Weights of a small mixture-of-experts language model, trained from scratch on English Wikipedia.
Size: 12 layers, width 96, vocabulary 4096.
Experts: 2 picks a token, a sigmoid router.
Training: 367M tokens, 3185 steps.
Below are experts of layer 5 (counted from 0) of a mixture-of-experts language model. Rows are named router (the router's row for the expert) and show model dimensions 0-95. Each number is 200 + 20 x the weight over its row's rms, rounded and kept within 0 to 999.
After each expert's rows: a language model's description of what the expert responds to. This comes from a sample of Wikipedia text that the model never trained on.

# expert 21
router,142,178,179,168,179,186,207,230,199,221,180,217,219,197,149,211,167,216,158,210,196,190,187,185,189,180,181,177,192,236,222,219,213,205,180,201,202,181,195,182,178,200,183,218,208,183,221,198,226,228,219,203,192,183,181,163,209,217,213,176,206,184,198,193,187,195,223,175,223,195,207,238,213,226,188,198,174,193,211,184,187,177,213,169,208,217,228,172,191,201,181,205,211,211,216,234
Commas, list separators. Commas fused to word endings, and, semicolons, dashes and pipes separating items in lists and tables, like Daffodils, or Cliff Richard –.

# expert 11
router,171,156,203,172,208,219,236,234,179,222,183,172,228,199,170,179,184,176,170,219,201,200,189,217,202,173,165,211,230,250,202,207,183,207,212,223,193,215,176,181,208,209,198,181,193,190,213,213,206,236,228,201,202,176,204,177,213,224,195,183,192,182,209,195,221,161,228,195,221,216,195,199,172,186,188,203,161,202,215,195,160,204,184,193,223,226,183,193,229,213,183,220,197,197,216,198
Inner pieces of names. Middle pieces after a capital letter, especially in place names, such as Hou-st-on, Sask-at-chewan, St, and word stems like build, process.

# expert 2
router,173,195,199,202,253,217,214,219,201,216,212,204,193,161,174,203,193,193,197,194,184,195,161,195,212,183,202,166,212,218,185,188,198,216,172,194,199,177,170,173,179,204,204,193,162,141,212,196,213,216,218,211,168,175,182,183,217,199,213,198,207,165,204,187,179,196,224,167,222,205,218,205,198,196,175,219,186,194,203,194,150,210,184,220,215,223,197,166,193,208,206,215,232,214,240,216
Personal name pieces. Pieces of personal names and place names, often in tables and lists: first names like John, David, and surname endings like -son, -ington, -ie.

# expert 20
router,192,156,154,195,217,196,193,217,214,224,211,173,212,189,198,189,200,190,157,198,205,202,194,198,217,173,198,199,215,237,227,207,207,212,217,214,189,198,205,154,181,214,161,201,182,175,197,189,200,208,206,210,215,198,170,203,225,222,174,219,212,192,211,218,152,197,227,203,216,219,193,215,210,223,177,202,157,223,180,199,162,190,194,225,202,245,212,198,205,216,225,191,208,204,197,251
Digits and numbers. Digits and number pieces in dates, statistics, coordinates, codes and scores, like 196-7, 56, 12.8.

# expert 1
router,151,156,199,179,195,196,215,181,187,222,229,207,227,220,198,203,188,204,170,186,228,178,195,194,214,147,203,210,219,238,192,181,214,208,205,218,171,159,186,177,189,206,185,184,186,184,180,204,211,218,202,196,185,197,209,181,225,192,234,231,220,201,210,220,168,207,221,205,214,196,197,201,177,251,189,187,204,205,174,191,166,204,208,182,203,242,166,185,176,214,211,205,219,199,190,199
Line breaks, headings. Line breaks and heading markers like ==, ===, ====, plus table row separators in infoboxes, lists and section headings.

# expert 18
router,194,164,209,190,227,170,206,205,191,211,226,198,203,173,202,209,211,188,192,224,229,156,193,198,203,183,186,207,202,214,244,200,188,214,167,196,204,209,215,182,150,211,202,191,167,172,234,227,213,232,216,206,182,188,203,180,245,194,225,207,187,157,194,181,177,179,220,195,230,211,213,216,165,212,192,200,180,192,197,156,168,199,211,216,176,214,215,182,189,200,201,211,211,220,222,216
Name-opening capitalized words. Capitalized opening words of proper names and titles, such as United, New, San, El, Le, No, A, and the.

# expert 4
router,185,177,199,174,205,195,174,237,231,228,207,184,220,178,154,201,197,203,186,214,212,186,171,191,219,160,192,198,208,240,191,182,215,241,167,203,179,232,215,182,189,186,191,221,193,155,206,205,190,252,202,207,202,183,193,204,226,197,218,228,212,203,216,220,169,184,202,167,236,208,180,201,170,213,181,191,172,183,206,200,173,197,214,180,220,228,190,179,207,198,205,195,212,204,205,213
Capitalized name pieces. Single capital letters inside acronyms and codes (NHL, DSP, IPA, VAFB) and capitalized institution words like University, National, World, Cup.

# expert 7
router,149,178,211,174,194,191,196,201,208,243,224,168,163,184,177,200,165,214,195,217,194,174,176,195,193,174,171,202,197,201,179,214,195,236,191,163,180,208,180,180,194,197,171,189,187,171,204,223,215,234,200,212,184,168,221,200,214,204,228,213,222,172,219,200,179,183,196,192,215,213,202,224,195,197,188,205,187,166,193,183,175,189,189,188,247,204,162,184,182,217,200,185,216,199,216,230
Noun heads, suffixes. Nouns or final noun pieces after an article, such as album, film, team, election, and endings like -ion, -ity, circ-uit.

# expert 0
router,168,177,194,171,227,185,200,217,210,207,171,178,203,176,182,199,200,209,169,201,213,175,171,193,245,182,181,192,209,211,243,181,224,212,177,183,163,200,217,166,178,209,199,187,181,175,200,182,229,201,198,211,171,166,213,175,199,189,200,192,164,193,208,227,165,182,188,170,242,216,212,217,188,190,172,199,190,201,164,181,182,198,192,212,212,220,207,183,195,219,207,225,222,212,214,228
Determiners before adjectives. Articles and possessives such as the, a, his, their, plus the adjective or its ending after them, as in bas-ic, v-ast, perman-ent.

# expert 14
router,173,164,193,174,236,188,177,208,208,211,204,209,211,199,178,209,152,175,157,197,204,204,210,201,230,180,196,230,196,223,196,197,219,255,178,206,182,186,177,181,179,213,195,187,195,175,206,210,255,220,226,209,183,192,182,190,221,211,246,170,205,177,215,225,181,207,206,187,224,220,202,203,184,201,186,197,176,206,204,162,189,227,208,223,192,193,214,194,196,216,192,180,231,210,189,190
Verbs and prepositions. Narrative verbs and verb endings and the prepositions or conjunctions after them, as in built, establ-ish, had, with, to, that.

# expert 16
router,176,176,182,184,222,204,174,217,204,219,184,191,215,190,188,214,176,188,199,207,197,170,196,189,207,175,188,200,201,197,208,197,204,217,208,200,186,203,200,137,184,209,182,198,199,175,200,202,213,260,246,189,193,209,195,200,209,198,208,174,236,206,199,230,186,176,216,192,232,240,201,248,186,181,167,212,189,193,198,163,163,169,208,169,220,207,181,196,209,198,210,201,214,243,200,216
Plural and noun suffixes. Noun suffixes and plural endings, chiefly s, plus -ations, -ities, -ers, percent signs, and nouns like years, people, members.

# expert 23
router,192,180,221,201,199,229,181,228,200,232,181,194,215,179,192,172,184,200,198,196,218,207,166,186,205,167,185,209,205,196,217,184,205,216,200,176,194,215,173,187,159,204,170,189,173,156,197,225,195,208,244,232,172,197,195,187,216,194,211,210,234,204,199,208,195,192,216,164,192,197,221,202,193,235,224,182,170,218,206,187,193,206,218,200,193,239,207,154,195,235,212,202,245,235,210,215
Name fragments, foreign bytes. Pieces inside proper names and non-English text bytes, such as Br-uss-els, L-anc-ashire, Jack, Alex, accented characters.

# expert 19
router,168,168,176,183,197,200,193,215,193,228,195,203,200,195,191,184,161,203,174,214,205,167,184,211,208,157,191,163,186,210,187,185,169,223,208,152,167,208,217,175,221,210,174,188,195,150,229,193,217,239,213,227,209,198,191,199,234,189,210,172,191,181,188,223,180,202,213,160,218,206,216,211,180,211,202,192,159,214,188,195,172,190,185,220,196,227,207,194,192,208,198,211,213,196,217,226
Table pipes, months. Table cell pipes in stats or data tables, and month names in dates such as 18 February 1965.

# expert 13
router,184,137,205,214,209,176,200,218,182,217,173,193,221,189,195,216,175,169,180,199,203,175,161,210,199,166,183,194,211,206,239,205,210,249,222,198,199,206,186,175,185,190,184,236,189,183,203,218,230,198,234,199,191,196,209,163,196,191,211,223,217,191,218,218,162,204,209,184,234,178,194,232,185,171,209,229,180,228,215,197,185,232,196,203,197,195,181,209,205,205,203,199,243,206,203,195
Word-starting stems. Opening parentheses and first pieces of lowercase words after function words, like c, re, con, occ(urred), im(age).

# expert 12
router,178,179,175,201,241,187,195,214,241,219,187,213,209,188,174,180,210,189,200,208,204,168,159,202,205,173,176,197,211,218,191,184,214,244,191,194,198,175,193,167,177,202,195,208,184,185,189,193,206,238,216,238,202,190,203,190,231,194,207,199,221,163,203,197,178,200,207,192,231,183,199,202,191,191,178,236,168,211,194,191,164,208,196,174,184,252,190,177,191,199,224,181,234,224,201,231
Word and sentence ends. Final piece of a word where a sentence, clause or parenthesis closes, as in period, closing parenthesis, es., y., ia.

# expert 6
router,199,157,192,176,185,174,198,227,190,189,233,179,228,200,185,181,171,203,197,190,194,177,168,187,193,186,191,199,231,226,208,197,205,203,182,185,194,218,187,174,180,174,181,199,151,159,177,185,215,244,199,199,161,186,185,189,244,215,200,197,184,175,203,205,170,189,211,198,214,221,219,217,180,199,191,210,176,229,198,167,177,207,176,191,208,200,150,186,194,193,203,212,201,234,216,200
Word-initial consonant pieces. Opening piece of a word, often a consonant cluster like Ch, Sch, Ph, Bar, ro, plus whole words like arch and saw.

# expert 17
router,196,169,202,187,216,213,199,213,217,201,184,205,229,199,173,180,184,218,159,216,228,174,182,192,199,144,198,192,184,219,206,186,208,224,184,227,208,239,206,166,188,224,193,197,166,166,201,219,243,227,231,202,211,171,224,181,232,213,191,200,210,188,225,197,203,208,208,201,238,222,213,191,178,240,167,214,199,220,180,200,195,218,183,203,218,217,182,176,191,179,198,195,198,219,193,226
Capital initials. Single capital-letter pieces starting proper names, often in tables or after hyphens, like B(atticaloa), G(ent), -P(riest).

# expert 9
router,188,138,212,213,193,194,170,206,191,220,214,220,207,181,187,208,203,206,143,176,188,203,158,224,232,184,184,190,227,193,216,203,199,234,215,191,206,211,206,167,192,217,185,182,193,185,201,231,236,227,183,210,198,182,190,209,208,204,204,172,191,159,231,214,173,165,213,201,219,223,201,204,163,224,181,213,187,211,211,176,182,205,202,168,189,183,194,187,207,215,219,214,198,235,213,202
Mid-word fragments. Word-initial and inner pieces in longer or technical words, like sc, over, Ab, hyd in hydroxy chemical names, imm-ig-rant.

# expert 10
router,186,161,176,193,200,188,192,222,244,210,195,208,213,177,191,219,153,202,175,201,212,171,179,206,209,153,172,192,229,218,227,186,195,218,218,186,183,188,173,187,172,202,194,200,215,176,193,217,204,195,222,217,178,176,192,177,188,189,189,187,199,175,215,194,189,194,221,179,244,229,196,226,196,204,183,203,165,199,193,185,172,247,204,213,222,220,167,199,210,234,195,215,206,226,218,224
Table separators and fillers. Pipe separators, zeros, dashes and semicolon-separated chart entries in tables, scoreboards and discographies, like |, 0;, —;.

# expert 15
router,158,184,224,205,195,195,220,191,222,193,172,200,194,215,159,212,171,195,173,190,226,183,204,200,214,163,197,170,189,209,233,182,223,202,213,166,192,217,205,202,175,215,192,187,198,158,189,208,216,224,207,197,197,200,199,199,206,244,195,182,229,168,212,221,169,197,210,185,220,242,231,222,205,190,189,229,168,179,190,190,178,233,213,196,194,212,172,187,199,189,178,240,225,219,193,223
Letter pieces after consonants. Second pieces of words after a starting consonant, such as airf-r-ame, f-ru-its, D-om-ain, and l, r, pl, cl.

# expert 22
router,188,122,215,204,187,188,191,219,174,210,190,208,231,211,166,190,211,179,183,205,200,182,208,189,205,172,186,176,198,221,233,194,174,224,179,191,211,212,197,182,209,205,184,202,187,174,186,202,227,225,230,210,177,198,205,183,224,232,200,221,170,176,221,206,170,207,224,213,219,216,190,227,209,205,186,176,180,184,181,167,186,178,189,196,213,194,170,190,184,212,205,238,231,208,214,233
Word-initial letters. Opening letter or two of a word after a space, often L, l, E, j, Br, as in L-ankan, h-ierarchy, c-omm-itment.

# expert 5
router,172,169,202,159,185,174,208,222,206,200,200,235,187,162,212,195,199,190,199,190,193,193,193,202,189,173,149,200,231,226,193,188,197,225,185,190,197,200,189,210,178,215,207,206,167,167,206,206,247,211,223,225,210,180,178,171,215,230,214,196,203,152,210,222,150,213,226,184,224,207,216,178,202,218,190,202,173,203,196,193,174,214,205,179,217,207,196,167,210,181,198,216,227,179,191,192
Prepositions. Prepositions after a noun or verb, mostly in, of, on, for, to, at, during, as in "ranked in" or "according to".

# expert 8
router,162,192,204,171,213,202,218,211,221,192,201,206,203,215,183,207,210,201,176,193,214,206,167,204,200,174,197,202,215,223,193,188,183,248,206,201,156,216,196,191,202,191,194,207,203,181,225,188,211,203,222,214,179,180,179,196,229,224,185,204,181,203,192,186,194,217,257,200,247,221,207,247,186,194,189,245,188,223,180,206,160,184,206,168,221,217,181,168,171,228,204,218,230,209,198,186
Mid-word Latinate pieces. Pieces from the middle of longer words, usually before suffixes like -ation or -ed, as in pres-erv-ation, substit-ut-ed, oper, municip.

# expert 3
router,188,159,192,201,237,177,204,184,217,233,184,179,230,195,175,179,194,176,209,204,217,200,152,187,202,164,178,185,226,221,202,192,199,235,183,194,188,227,186,160,196,209,194,202,207,203,220,187,235,219,195,198,180,197,211,200,234,195,222,167,207,183,207,203,161,196,214,184,208,199,227,217,186,224,196,210,153,208,144,187,187,221,191,181,207,186,207,193,210,215,172,210,214,198,232,209
Copulas, auxiliaries, adverbs. Verbs like was, is, has, became, been after a subject, plus pronouns and -ly adverb endings in narrative prose.